python train.py --n_layer=8 --d_model=384 --n_experts=64 --experts_per_token=2 --d_expert=224 --d_shared_expert=0 --activation="swiglu" --moe_layers=[0, 1, 2, 3, 4, 5, 6, 7] --router_score="softmax" --normalize_top_k=true --routed_scale=1.5 --balance_loss=0.00649 --balance_bias=false --router_z_loss=0.001 --n_groups=4 --groups_per_token=1 --init_std_router=0.0133 --lr_router=0.000808 --vocab_size=4096 --norm="rmsnorm" --norm_eps=1e-05 --tie_embeddings=false --optimizer="soap_variant" --lr=0.0038 --beta1=0.95 --beta2=0.95 --batch_tokens=262144 --seq_len=256 --train_tokens=2150000000 --steps=8202 --dataset="wikipedia_en"
Below are experts of layer 3 (counted from 0) of a mixture-of-experts language model. Rows are named router (the router's row for the expert), gate (a neuron's input weights, with its number), up (a neuron's input weights, with its number), down (a neuron's output weights, with its number) and show model dimensions 0-95. Each number is 128 + 24 x the weight over its row's rms, rounded and kept within 0 to 255. Numbers have three digits each.
Before each expert's rows: a language model's description of what the expert responds to; "comes after" lists some tokens at least twice as common just before its tokens as in all text. This comes from a sample of Wikipedia text that the model never trained on. Tokens count by the router's weight.

# expert 54
Subject pronouns. Subject pronouns it, he, she, they, you and there, usually before a verb, such as Would it, Let It Shine.
comes after: ",", ".", " that", " to", " he", "°"
router:165153114146110142127108161144081148151111099125136091125124114148152130124127130127123117132130147101151182169117102141090145103107130119134153142168172121149127131129150069149110135132136106089130140126125133125103157137127101140096088099125142126143106122093099100121143124136113114142
gate0:125089108155121104163120097136137102130120112153082096173097132125120156123091153188102105076154124134163089132075108146138119108174154115178145132087119101141133122137104117113108102116153117112121128144095100110122138132111146128111138098083109109077148135125103143134130146107103123083
up0:149113127118155137102120123122135132086114094125133121151147135124131120073191129096139093158141149145118152136130140092108148153136125138135123126135127137140092098132122150115083139124108138180156166118108132099128163157132124170162145130108122120150122128074129139088110084113121151128
down0:112116081107117123141097112092114144138168122136102119127144150123140148094115100152122140152116109138161128105140164124145122115088093159144133113110087150167127134077115161153094124100131076109118154174115160153167123168117134163133092112140136116080128107153146119172127111093132154157
gate1:086133140131139124159178126109093176173141106167106079126128132114107142149124130176140150113130123125148134125169151106139100156140167123132132143116117129154109119126093096101115080133111131113151162175098101138120098149110144142131135100134133156107111151145098109117128117110109128083
up1:131152117125114107132156144150093110132139134136155104116070119125123122149120156090163161109113084090160139151125115145118093206125171122138115133088140092134121086110136126100150127090137139103110126130145163138097124139116148147118114138121145149081139134075090179108124143109147117149
down1:142163172149116123150178097145177127140138154124140164157094150135113143143128129133169180134158072121148141111113116117153101114140170182101130109125067101100125135154153100104137136121100123129146184079128162167079141145130171165136135139171122125154139125117123123095174161149122143142

# expert 53
Election table spaces. Blank space before percentages in election result tables (votes then share), plus verb and noun stems like cont, sing, back, appro.
comes after: " |", ";", " an", " a", "'s", " t"
router:158129123152097153125119161160124127097109132183138107101124098091144121149161153145158123131148129132151166161106114134130075105127150109083165119127149132124109129117111109176128159149149149159146146168166151097124164134140148138114110126167093173167119104112096127088115179109102142129
gate0:126135093150118146103129140131126165115083191109128126136112142098130134166099111094135117179103162114094131147158152121111115078147119140159179117125143139139151149093152137170125117131152118148115140090132182129129141119102110144163137105158159116133080113141117139137116158106101134144
up0:148157126114136119096133101101138164169120117113130140157149126108091107144105152079142105147093131166164112161140133125162081120127095084146123127143118109118170113130141147129146124123156167071129154100103155142175137116131119158124135151121115105139145128091147115124149137105073133157
down0:128115127121175098133113145086132114099191095134128137123114174095103125086122140124100110126115105159151067141147122155131094113139091119136142120134063177165128126135160107080114140109142156086111137119189148188107118126148143121116122125165121129110076137088137180127117118147140137094
gate1:093121157125126146112139149133134150149186119178135128143151115107108121156108107194130137094102144129138078140122142123112139093106124139151132121153115138114151116147146113121126072129162129138138153143149107094149141106094147125120121122131094156156121125104148126113157111068121144127
up1:119127157131143171118134162152116115169152128167125136158148112128098132166111089168133160117104146131141096113147140090099135126127108153138122120141117133125147104153153097140132122134119123156152158106134114100133151087114157147125114132144104131141100120117154112123160132102162131110
down1:104098118105115086150100122110115140154136137134160148108127168147124132144103129136109060108114098115115081142139129126125127119116142150127103132139144084122115102134150112139116131111085122150144146148141143126101090165144110126130113134126141154162173164117181127131127093116147118137

# expert 28
Proper name pieces. Word pieces inside place, party and church names, mostly European and historical, such as Prague, Plaid Cymru, Yugoslavia, Church of the Holy.
comes after: " the", " P", " C", " B", " of", " The"
router:087076120075107151123094150161102121133064130128125078152124140128083132153126106118122138119136149130151142109148123116098152089134131112138169134134136146143111109118110111136147141140137148126158148109138149167133182107146132160069106123115127112153101096133143107121156117159121157151
gate0:121125118129139113128134125159088149178119122135100118146126133131131141174139097088143122139134142128138111130139116114109098143102157135130159141195085136109118098115200146114180100116110154083120108119120103194147125110106105152147128133121136108136073124155091100113119134146120135144
up0:159073113126159114112151129141096148192134109121084163139155148109127117135094143129118131145122143121140109137146138097125100139132143123134169144161149087115139110121202143108120116108130132091116131126114113151094155090143128121128099146144151106153093112153135091061115154155135167176
down0:083160134135147143147117111113111153133121126118114103148116137146120156128107117131134112071148108161115134154147143137101132109085097122148130139206139142041130116153124131132080156148127144086101133087090087124145103101063162119156118164115147128179113155086151090108145145153139122160
gate1:106124099119132162119084118115133094081104129134123158076165108120111119122135097141150146197134123163086094135125118103141160113110188101149135129105122094161145131101114134149154118159132097117147135098127149151137163114137189159102096132131087154130158145114144149096120135134159189103
up1:106134153089138164121104113104134162149136131167131118069127127132118169107109087134142117202080116115102128140114123135158110129119120138120130112142153131153134137121173125105082150121124145151137138138114101164148129124153136146119143171115110100102094149073104154132142144110132124110
down1:111109105102130151097153110126142121163112139160090120105150123103150123125126135123107140142154109168140141143134154136138175129108106143153149131102152096135129121130146108106108141128144121121114114180072114134112102135125110033098161138166117150180161139117105148125135137121126109113

# expert 43
Verb endings, past actions. Endings -ed, -ing, -ating on split verbs of action (diver-ted, buy-ing, sec-uring) and verbs like made, reached, plus table digits.
comes after: "2", "1", " g", " le", "|", " to"
router:114132107117095158114117129141121132120109144167121089095172166112139101153118146135143131166121151125148126148091142155080111116163137123138134125139122077118128113090108098132118130142158136064118117135148125119169154135155172139189120146136105136111117093097130123135156144091128124131
gate1:104064095107127126086111153125159127126167147145116146126174138131136129104134122150144133103156126121148155140157159127125157130113060119176101125174163103150116136125128095121095140116135113113159129136145122122122128102056142156163126138146132090143122105142100169089148131113128131158
up1:120139070122082108129151132112136090123147176122113101071142128117128151098107130124153147128116111113130152119107190143121156125112103150135102119160142136118116125066144129094125160096112136142132130142158118122157132120103119131158129090168104106180144124155113122143108149129136159170
down1:169117123161135088122136124089173137087116157155080132143167182134139145112127136145117115086133151095147141137131133163146139127120124140119076150157130116147094152132104140177111141110115180116096140169091111145116114132101120129152141120140121117128083133133093136078094126111138118082
gate2:123069098131098097161119127099122143173115161123185122145177072116128108139148110105120157126116126131140099113115102139134127154130140108134133109151138092126162142097136113162078136160099158132143093167141134143092110159127155167109128165154091103099154105070103150136141136117119125143
up2:132148103113129127114102092132149135144153082104115115166154131109138111111195126152143078116122114132160120089098110116120153100173137155123115139145164092100102126124100070154135107142128134130152146153105131136117108142131149145139099147147110125109087105065074144158112134125179147126
down2:097128135073130141115116117155125154099141154142171143166137089102154171121163133141100163169093141160140145164129131125123148186127136158149138144135128170118125146119119123140125128108111108161149132128072122101109116090098136134134110121121161161103118104162097127134120190100129131140

# expert 38
Headings and table separators. Section heading marks such as == and ===, pipe separators in election and sports tables, and clause words like since, while, by.
comes after: ".\n\n", "==", ".", "\n\n", "==\n", " |\n\n"
router:139144108115096149111112117118138139100100149115078126095176110110135104146118136161154127123144147135145128122136102166133103108122136105143151116121070126161146144154128113167110134115139118121170141121120154147132150154154099166126061143095126141156095115179098122111135094118142136159
gate0:121101089119156137151113120075164121124118107107119139142133139076142109128102153126129130144137144138114082148138128162077095082104128101175188128147107120111157129147131140131142134115081150121173130116146141151118153120126105136131032135086107130165147120147114102127151089107168113158
up0:125172161096118128127150155155138069092149103106108152130119129118154117112121117090118121141105122138138114137120156063122141154094153107119117144176134087090117123090105129086172110142154149122082144113138110118177129120116107071097146111147101135177158140081155147121064149120118154125
down0:120126129136108099138094108115117096120118130114144093151169136119137165143087108137154150120136164135083092077118135161126137132123133142139126117046093147174153107110166127133150091156098180081136139103101142163112144127092151134115135142130143083134109106174127161160170147125160128148
gate1:095151137117107112109125145092121126141105131092115161110161097119151173144114128138133053100142108132111144130156102151127139089138127104120118125103092111147123150125140119157139130148146101136123125119111109124119113109157140136115172139133106100149125119179134141064113144096151150084
up1:138119101077143078104169141106099134155132128122105101133137124093130131190120136146145167160142149156119110176187130142139116165132135133132135089122089140181172136163140128142192137141079140132133094106090117149129108116182119101097105092114139124141120105087163126146147093112081159172
down1:108093074106101122118118106145097125120124126126135157163135162125156152112090135071099129116127093127129103126148101162103093102145124147160118166163133148154109136117145133126181111099130123106136102158095129138146145137146113129147135093094131135085135156115184094132115134142136136129

# expert 31
Measurement digits, stem starts. Digits in measurements and stats (4 × 800 m, 10 cm, 44.3 turnout) and opening stems like comm, exper, disc, recogn.
comes after: " ", " a", "1", "–", " pre", " con"
router:166143108162102107172073135134100125108120184152136107140125158125134120135134139145184139148141122112126134129149145135132131093087137129129170127154119116149125051112121114149142134161133170143186151175138134148131169122124112173140107132113131106148101106122102113117130107148125181156
gate0:150136107167123147156117166138134124115167164134096094104143149118144133177095154143156114166168095128124072144083166115088120111099169151149115133110131139109125132062158103177110125097137138146102147116154150131120099107201121119134146145171135154100112076137149140117144153131161159145
up0:115090152135124122111152119109136152136117038111160148139108129115130178111103145139162146119154115119155152186126168143151112115137147163102124090104116140084116137119089110105147126120145113104143097081140134161059127115076131128112112156118092080161092121136156146124144114105122133136
down0:099156186133133092132186091136068087121116152156136123175111117108156088116146133116111126140128088136121135164164148085136120137111131139080147110161079139101118097124116133092110119133080136136102111108157109145161141136101134085127118136117142147135096119134154146068128097135094126118
gate1:136135135174119125111133125076142101110127133111148124137138098101163105163109141187161103116130148104128147134092071086104120156105166140140146118080119087069140148126111105147113079160132122092119122129156114146149131138078090145179116122135120071151150110114122113114130125134133117133
up1:114152121100148119114154163165117135161138111123117159122135154115101141120160100085047098126172113119114111110144211134106150114141108119118130158128134119142117117160131156144141168108084152115120140159099144133104118151200167144146156093112133186121105124142122132126144157135153180115
down1:132105151189162108122132146112090156157094138133105115128092122117101124118123115127134112159164113065136122126156141139142104117125092123162153127126153127106120119111140112080088138120114129167140122143101144122081139101110158147145116093112139112108123061109131125118082144138129098115

# expert 32
Opening parentheses, articles. Opening parentheses and brackets beginning an aside, such as (age 23), (Simon, 1), plus the and opening quotes after prepositions.
comes after: ".", " (", " in", " for", " of", "\""
router:167170061114103146135119168156130145148131111178114121118176078093087119167152132104151164105162146129166154145124154105104122112122132113124111153157097118131126119115139114200077126138140111166134138135128137103098169154119109139100096146112134086161094096155127141121141118162099136107
gate0:119136142110115137108115135147134113157113139124098166139083135121125119143127154129105131144149114153151160160133150134157112080129130114093108104111132113099099174101155153117098126144134114089190132136170121143157166081122139120081147078113104106152138163136116122136142128135125118130
up0:118114104143160119105133092177126081093137106114134132175125125152138122147169171116127116133165123122113149142105128146140170114142125139118144111119159103123143126090138147110064133101100137131166126119101106142129132089130125170108145066180074146095134131116131134162146166117107123146
down0:108135151075138167184128111142152096123130145084132109123111159132122126162108116158101110123100131133105167163141140153123128166120099156124137146150070115156146094140142130138126151122130082121152129126138123168110123074124142113087106132138112162170110129114149130180147147152172129118
gate1:144125144114121154116104123135099120127115093112108124190155102141146165128140141108095128138169135103171139092124078147166134167081098138106129166148106113141107153118094136134137096161140111117117143101122145116127115139119106124126165084163126128120106082199083153117172110087107146134
up1:185117110159152159130091115100165114084142103149167112074148141143085093121128145143163122168115145172085137137135115117088120066152133135171145085101157128160138117157178117110136139135133092115126118132112109176118101162155068148154129102100121123134153158100117121113161138126087137139
down1:060108155100102145115134128161106099108091110132156108086132125118141137163144114131116125167130107131140144119131157122169168172115114158179134110098121133143117123146100155132082135131124123141117107148066152140134148152141130110111131158094140120127171091112145122148148138062093125106

# expert 8
Infobox field labels. Tokens in infobox and identifier labels before a colon, such as Born, Died, CAS, MeSH, Coordinates, and digits inside dates and numbers.
comes after: "-", " ", "1", "I", "E", " I"
router:139098093121082150123153142107125167125137136163142082143121126145131143149151151134140103145143142096118114115102126147104114101118163106100127135145126105145123127121142137146117156125122140151144139143145154149129182096142165124158123101069119144147090093150112125097180107186097135119
gate0:152141073136110124146144148133128134120134153098127140091081154152145105126146101135152149117160148126091075142112102146132116138110100101096116096157175141113099139093120139141142171098127113100146112150148168146137126108116117129135120093124142107108119043149148139134123118139133134159
up0:147121126133139137104164105107144109093138125106156157124132127140158092146142157102128111117146133128130096128139141157128107162125094139086144118146113153092078148132165126137088126123157116159122143133134075175135148114127112131112095112181156135170154129080070165124088125095094109123
down0:110130126151132142142137113155139111116115123105081147166173147059114112084112159115123130152133138130111144138149140138114116146116173140113134146147148105145142148131103156134156069166094125141117141203110144173123135093127142099140104122150158099119113136125133130138147133147159150121
gate1:165065147125133197154123148096138162182097119126131137120151134146111136134130176150118111176135140136135141105118140137156125080187144133081117124167142124152108136134152087128121146129142150122117102166150126148153140136118104151125109096064123132119096118150156097139133121143163102149
up1:135110155068140131152154111045112110149162111091146124143157085170128100140119102122109123128124141138122102083134163126154104140106111127121131151138108132146148097125153123112090127122133110130118155132153111107164074136161109136143131073076119142141122153130156108099142124143126115141
down1:102126153118140124123147137163098109160121119101102139136100133094151107121122105163117120140144148128100118081133143116114115109092138140119107144135091173126140092121078120137079155171127105130135124142156094126095090109155121123159123121122144135156139116120166121126130157110124138131

# expert 1
Word-initial prefix pieces. Opening pieces of words split into parts, often Latin prefixes like int, trans, ex, pre, un, e.g. rele-gation, s-em-ifinals, def-aulting.
comes after: "==", " the", "|", "===", " and", ":"
router:185124130156083099116087110138146140138123144142119140111174117141152136149125124145170119109146165165154100133150113108105108082096135125152170103128123125147118109119147132120110170149116111154165144144158155150118118159130129155094112127128084122154108120124121142136153157126095153136
gate0:152100129181139091157157131132123113105123137115106167131077137208116101129098164131112136123107138114146110125125098125114141129103141090167145162123150138106117155105137152116112115155127136102147166100134134142137139140129100132076115116149143119114122147161097115104125097113141103125
up0:109141109157136138101090164115168130174160113182098144135118141121101151101122127151142089133151127160112117104147110118131126113088087161103150122129121170136122092168119155113194111130142096088119120104150107080129137084136118145149175176094127102126136109160132154114152112114126153148
down0:137121104127108163111127121079113137157134125137157168124117114143088109157117166087090162145132145119138109134149163150124088119095108137155098121127129139132127126142104116116151123115131126102146102112079126150110140116151099119151149157107117132123159102125108148128116136105149142120
gate1:167101111137115111118146147085089142125114102152148139132162158110126134146094125144108121130163154139117150092128138153147168077135146122149106131114104152157141075135116137094132153165155126182168113124109133139131080163145135180160106111137138138128123150128130137181153186151133162119
up1:130142133129092156191151159130146108150126146098112129113167132193133100104182162135147126119110126142107108069117070157089126123133167139123127164053118100140173094113156134093175143138108135132121094107126139125103136122139092121128088102112130172130140122129119118127125102123141089168
down1:113112133135170086177105121133133116117098104137129088127124124119133104126157156109121140099061160136111149129124125119165143118163096131127144121176137079127116092134134101137149121131162172155172128123118133101114150142149101202118129150154141129140153145114142131138146124091134108138

# expert 9
Coordinators and separators. Joining words and list separators between items: and, or, slash, ampersand, semicolons, and table pipes after names, as in Dollaway and Belfort.
comes after: ",", ")", "s", "\"", " well", "i"
router:146148107089123111175119143142150138116088128133124112110129116126143101130130121150140111122166162126158106134131160127116094102129157136125149155109109100161145116148151103176084153162157131118134137105140129136137171136199168144111106141108124137155097107135088115093142107134130108126
gate0:106119148098137122132150144099122120146112146110125140124098128101096145160104116102114125099097146150124100097109147176132116103112143145123084143118078150161149088117133123123129181126123140107101174114138139112132186181133164135088146181127113066159111125155119096142148121130102170112
up0:143128122105158142098146114093152144105077103110116107112127101125128101120112176166118136162143084121152134135144119103079129124137099114126148134144134138161110130105131159151144101157107153106128088119144110149084072106095130112129132127112146146100112130116115116097110127128124113141
down0:128163158173092139107151117136152144179139118079084123098137144146149155132115188113130129154147139136142165143173167110105145161163154090186166158129102098109141141129166094113093140113143179082193155119170151124113123099107113109123134110136156147088160125137126143140156100104146139142
gate1:159144110131126161135096167123139098176100126164120129102100092123121136103095126089091118110090116177111128151122158101100183101141125122125082156147153115156152128119111100086110165071145137142074105175141147127146124157156145153092071118105137139142099138158122126152099161130109128117
up1:085084119154133086153146081128127172101142137108181118148140159157110157153112138162100115150171084089124131110190093124150079165110099139152159118111122141062112161154090141181161124137083173124164162117146119137123104077129091097166199151121096132100151112114127120130173094130148116136
down1:120124110147095117096136120114103118135119130096108119150166093113121088135131167154161160121134138116131134105122101149143107110117153109153104111132125141113076096099142142134142152079139145131100119139143098138116083130167161133130116141085140075148157131143099116141121163101146086122

# expert 56
Space before numbers. Bare space tokens before a number, especially years after month names, such as August 1979 and born 1964, plus word starts like com.
comes after: ",", " in", ":", " the", " January", " December"
router:110123083141114066175107109131136122132142129178086113137152130153137085110106119141152089147144144125146119172127164129102101083165120103142126109114092133146143099135169119155107132163151148145144148155128145125111143101161117159159117111131145147134106087132119081143193150112129103143
gate0:100138127128166176141125143146130149149108109141138084114111103176073106148145145133115067119138137087137152157134107116109135091147104127105155081159111141147103136125108144143085095137172149129120153094092122140173100158155165145110098106093119162114117159121128076085140118146145108139
up0:110147104119124157115100125120111162110115117163130080101118120172105128185127118115097069101132153102126126140150150117166135102137118125128148117174142129164090147148101156145097123137143140123115144096092143162139112168163145119105155105086150147132137150139152082090140095131147107141
down0:102135145137170126137133143134137170187104176120125116129118101152172134140137101183100119139125142125151090112138150148130117127167109103116122119095118168128104120123073141149166118138119149097111134112138117133148124087133133159175129159171104141118159147096133150095143098122142183120
gate1:145141125130102131119138169116095135131110157113143135127128083103148091150116102141088102089131166148083100188112099127111072127091128074158123124118169121184128133112148122111077119087176154136134153134079149151125138107144074178095168084148113084139155128105107130110167145131124134125
up1:112136104136107103152186167105094129118104112108108137127154077104115061162098082158073097117134153172121127142140108108117112158128102105140138125100096112150106136135141141131130078156158096125140103129124150169107090078123039144160144120146093129130145145133069117092179129130105109108
down1:118122121114145152154161133144104154137148147107096109127111128096123123113110092118130111150106140094120150148118143132111143155168123122152143110083168109119154140097130136103076149146132114126104097094104111131118157114134122121147098133115122108162149157108127178074169129105097132120

# expert 61
Table row pipes. The pipe opening a new table row, especially in election results and league tables, plus prepositions like by, for, with.
comes after: " |\n", "|---|---|---|\n", "|---|---|---|---|---|---|\n", "|---|---|---|---|\n", "|---|---|---|---|---|\n", "|"
router:154108103119089118138089163171138172132105148104145098126131171186141108142093164138211116146147185116164153153130170131056117106115115126122149149109119133149138079115148133145104156153113139125137125140155139157080141151144128133091155108125122178146131116101113145125130111086100155092
gate1:117084120135092140136109123114108148142136135131134158193135127112152090137080155131145105107134118133110137115114134129144107129126135159137156089159121140136107152148132177132091129167147087106101125110124104130100111167123103127137140123127124134147144137129118129119127145129142119119
up1:092191138120129125134088143139133085107142135126111114109114086139112157119150096127110161141152133119130109117122143129127146115121107108130091154106141150141156126143124094125151119077110141157132119106130152131181140111163136161118135086130125128137104115158144117127151140152131134127
down1:094173091133124127146132116093128134141125113143098134120177132133111152147160115113106103142135082093146104136114131144118177127123114170137101175102085071108108091134152092092115190129140173066144166138198112131176130159146160138170086129170085096122122146137118158114088111141120133145
gate2:162168087166082081118122121150108132133155175103130156154128145124148150138117064132163149081173120107083092148154119101139139130122137129140164134126128131135114131125146123140141151091089144104142156088138115123138138144157111117100139096125158158112137106105128118184160136126085137116
up2:175146127119145101139115119122108105176120145079123116103111144097161115106125106091112119117157155108129115116113159119167106124131171159083117116167142122126145163115125129114113121100138117120092132118188135152136148128153163117136115089114138141103177100106116112093128100159115125160
down2:124143088120127121105158120115097158145131054112125138113175102127085127108103120129117116109077130156158127141154162115173159129136108137103100123138085120126114115145090131146117165130120156114097153166108110125120075120123124123090142140129121123112137151145102113141120120127101122105

# expert 36
Capital initial letters. Single capital letters that start a name, usually surnames or place names, such as G in Ginsburg, P in Pakistan, F in Figueroa.
comes after: " the", ".", "a", ":", "-", "i"
router:187150116117118126109138152138122124093113126107122120099159148127137093129111170144146160128149146155153162118095107115094118126142156119123148117156109107156141092128173137145114155162152085134118135119158157115079143140149165165127142147133131192143113112165114124133165081128109087170
gate0:072153130118126139087097157145162151114103119085121150138118166124128144133096125071130129152112121134122176096134130118120128091129116149141135156135138138092117126121135130128123124117193136182137136099146146118133122126142142127109163077107106093137134109091122113094152172101127102069
up0:111105170078117108146129153125138153138140104102121135153161128137118135142085167068144117118103134134148163083133152089142095121155118119107131155124130115095147114097153129100169128125151111190120146114163130149124122151125140141124148074131162148156133132131095116055168117080141119107
down0:163118123184176084118159147129106106160104114097129138115101133139138134102085128150138110109134114168133115129076114127100115098125126160149128106172127121128148085144075136082119129122105139110140117095140121109100130103105080128110115114137120083114121143118082125142111159153150149132
gate1:151171148165168173107119148128129125121144121073175112137114143125119092094108152126100108121101105151143143149143146132132084116157106146164108142170176146158135121109135150142096105130135134143135122146138078149071085190115131129141142086110127133139111097147136115095168105124120116133
up1:118107146116111121149108111120183106107133138159140117146105143156147112119115140112134117116149139105140041072130131124078107139146107136146138100113141137123114157157098097162200109143143150094165163150127122122116143088132126140146147168095146101130164161096154142148112159154157128108
down1:154118122100145101099111125083140147143104157129149165120130153110124142135147129073133118172113123131128141082156127122123138115114142123165147137081172096132130145146132123089112080143121138087119160082106135104149095074146182144155086152130153125112094118175171132130150124130123136167

# expert 50
The in titles. Capitalized The starting titles, names or table cells, such as Grand Theft Auto and The National Post, plus line-start dashes and pipes.
comes after: " |\n", "\n", " of", ")\n", " \"", "."
router:160155110106089141123119130112138118116101147145160121099139144123132128111153137142131110144115142131150143071105163171092155113130155140191145094159092083165125110122127124139130119156135091117139139147139107131127144179139116128125119103141145081156113102169106103113171135093110130129
gate0:156140122120081169128108139111145135111111160141140134102118088178122129109140171163136117136073105145173146057097104143106125151138120128164155125140126134169123090140178135166150132124108144108118187166136114140105072104122157094134133085102128125160095098125088119143144119137122124091
up0:181084135123104128126154132080149108139122152117123149173116112157133133105141111108101096158125109126133132113134164130136081084216125097185141170140130174158128133094145144134118138156082163179150132104104128117124093116151109164127118103148144163129130129134112131106095108075122147129
down0:146118135119145157154149107158118137138126159136141110078153147131098146119118160119124170142173147111131155128121098137146126110135112104098109143144137119153102144106148095116162130106163102150094109179073132112120159134118113112145103125114129178124109112096140129107089102130141126109
gate1:136131101131129118148126151096158119167094155133125105138108134141166118182123170076118128120069147106149114136112096173123149126146133114182119140153134130156094099096097136154130099068108133107143148123139116113130110122114088132112097086128134134128153128173182159125179144144114121075
up1:143125134112119130150134112130157125134115135129118119115117115105134116148122185061128126170127135127161104133137122120161158101143154105140127152148168120138110101151127130109111120054120175135114151144147125133115124148102089125110081092143119120142141099127150141159171138114112074109
down1:110107120142118117111144160113151117156113090154138126181115145072130111112197142068144085124143089160106137158100114121125151136145149136112096142122133158087120110146160144133136124186129095144104127132138099115137134161168124125164152143135125113142145123142093131107144150128169126113

# expert 46
Degree adverbs and digits. Degree and hedging words like more, most, such, known, only, plus single digits inside numbers and table statistics.
comes after: " ", "2", ",", " known", " (", " is"
router:138158082139110132137115128131137138149108138131104084130156135110186123115139138168087146188147145120154144081116105144096110086101133122146128103143118145158121136077152110169116108174132104090154134131145157159129150144140108146155108110131124147143108120135138110116136101097094143103
gate1:135126172125133069126130110087124131158150126157120155115136116136133161131148102184110134121116156117153105108137130154099096126146109136143161148144144124150099133143133083071140136172127147125187100097166137148117172123139126131131098147091129107145140077157138138115142117122125116113
up1:111111091150157189105091144142122112130091111120152120116130176102149139131104162089142111134122119184112146124160142140140119142130107121130101047096099131107142173116124111154119156139146115136128113127124107149106101140167116131135167133090108134132088104140122185141132092133096148189
down1:154119135105096152127122094127177164130147137103144107136131128091119126123078173115157139117135147164106104127130137152121092158138174156113180152135135123139147102115148114133144119129088102134135128173114119129124160134167107117114131145115173134110140101185118115145127172139142104118
gate2:080132126085147156153157141135117131145133105155106114123151141124122130127150112130158161161108150153143095098092155125098101144109109154121122121110120141178127158123097102103144119107145148123137133162083140107094184146097157165137143178162129167121133101105102138095126135111116117099
up2:120132162158110134135139117126139120110114127133145118100082130120108107102122132155135131152164154140121166132166145136129147131087135138144122152117147161066127104141158117127133116135140106139139097127165139145130074125109136105132090120109128168132119139152131096132117152157129154133
down2:111128124104142094131107117131130172168139123138120144113111158104119098149090106098123095173124131128138155099131145101051085179174133116117144074136156129128126113158134169109134160139164112113157131137151129140107136142085128133117098162140122158101130142180104122157115148103132114108

# expert 62
Capital initial letters. Single capital letters or short capital pieces starting names, codes or abbreviations, such as K in Kiwoom, MA, NE, plus stray digits.
comes after: " (", " K", " \"", ",", " M", " B"
router:154082123119122155137094132136103127106087121115137107103100169147108099151116140136104150162152117108188163118122120153195132116164117129113174167114089109133163133083144127139118107132107150126167121114141138147140142121148147138151099091125154167153105069132124109111173172200120123177
gate0:109160129168102130112082117089116105071120134130098127130100122134071145104123129151123131164081091113135078168125135128133129129185146112142127093090115125108154150108119133110127125094122146119124133092135153078159098119192127158153124128184151122152104106136119169155173128139143149125
up0:131158110132072129090160150137123108125113141112097119146101106134097140121065122134109148165070084114134144144141156098129125160107123106150126126110108152046136117144173115080131110116115085110127113124135164129129108099145099141110138144142106149111144079132118083169137137167152175104
down0:171117134128129142087107142117118121169122134159132125175098130132098090101151143162113141146120124138075108121142158087150129163100122105170105126118142105149117188168126135119132108113147131138121165127089125089114127122149142099120124144183089131159153139091129178118107098110138151076
gate1:159143147105099090099131093103115145110140134147187139076092139144136086131132129102120147143126119171149132108144151152137137094125113139144148149113107097096116144151155129104144122126119147128138189108110127124130160101127090148143117128157136123123148068154070115154143148190113122224
up1:087096107142123116177114147135152128143120126114081126120139130075114137113131164126128119129120129105082130157178136124131135192121120154110130146155109137144139156107128136155092149128153165086180094121149126098154072101106110119143181100110084181149128151117152129109147116088112112096
down1:190143161134146131168111181134148126151126109148176127151096157117136159152123131133154099114141127134093069111097103117148136110125099126129134153142146139089118127087147143146167114133071122140155146141152138142157137171110147106135139123105100130177101143114125089109115129150125130088

# expert 49
Time and work nouns. Common nouns after the or a number, such as year, season, series, episode, album, city, work, often followed by of.
comes after: " the", "1", "2", " The", "9", " a"
router:162124099108088075120128136128091128111110133146184116086152154093130118147126119145117168092140142111126124103123118158118099126123120136165158150131129096106152099117135079158133126175135103093147130165138168125121134107131142136118100122115117158143122115151104123106150170051127141128
gate1:186121113187098113088182156131107141145101103143133123097127129069143162108159145129178129151126115109131129151104116137132141115145111121059132126094148098097149110128126105108118115135106131148115164161108165131102132157112156092154129110085157080133107085160096141106128109132120106109
up1:073127072111127133110120146141125111151117099126123139136119117095106131133162136124101163138169134119138107124123127125152131145139112106131099071126137127102135076142157123102115126136123121125119105160156127167108120162178150096117115129141143081133087109118115124102070146118139136169
down1:125125087082149114097097087187121145096124141128153167128083096103151118158133121101141134125106102118090127162147144113168170149153113105118162118098085172132075118101112179151149123133134155128129074139125117123151153116107106126081123123141114145095144130122136132115106172087100133119
gate2:163088163103120122104128090118142099104164162130184116099132075075174139103133101139104119122131151122089119108127095142125107141122133125158139142135125136097138108145131135118106159152111112141103130121161123203131091161143143121131105102149133114154118140158131129167140145110159127121
up2:140162136147107114127096150171099142147145196098136141133167107123131134101137103120088091167160120142112155128133083135122148127103128155155120110115125113119145112075175163158114109139145122143135151184109137155098137094091136105165143156116124106108173100097136114155127120112137131125
down2:133111119124146098099104152131129123095109130137103082126174145119154067064123140099127129077183132149109102116125141128109115147122062115139076130151136094123119105140118125107118131137142103118150100109117148118139095110160155125156152168128076149107133155161136101115126177146157145138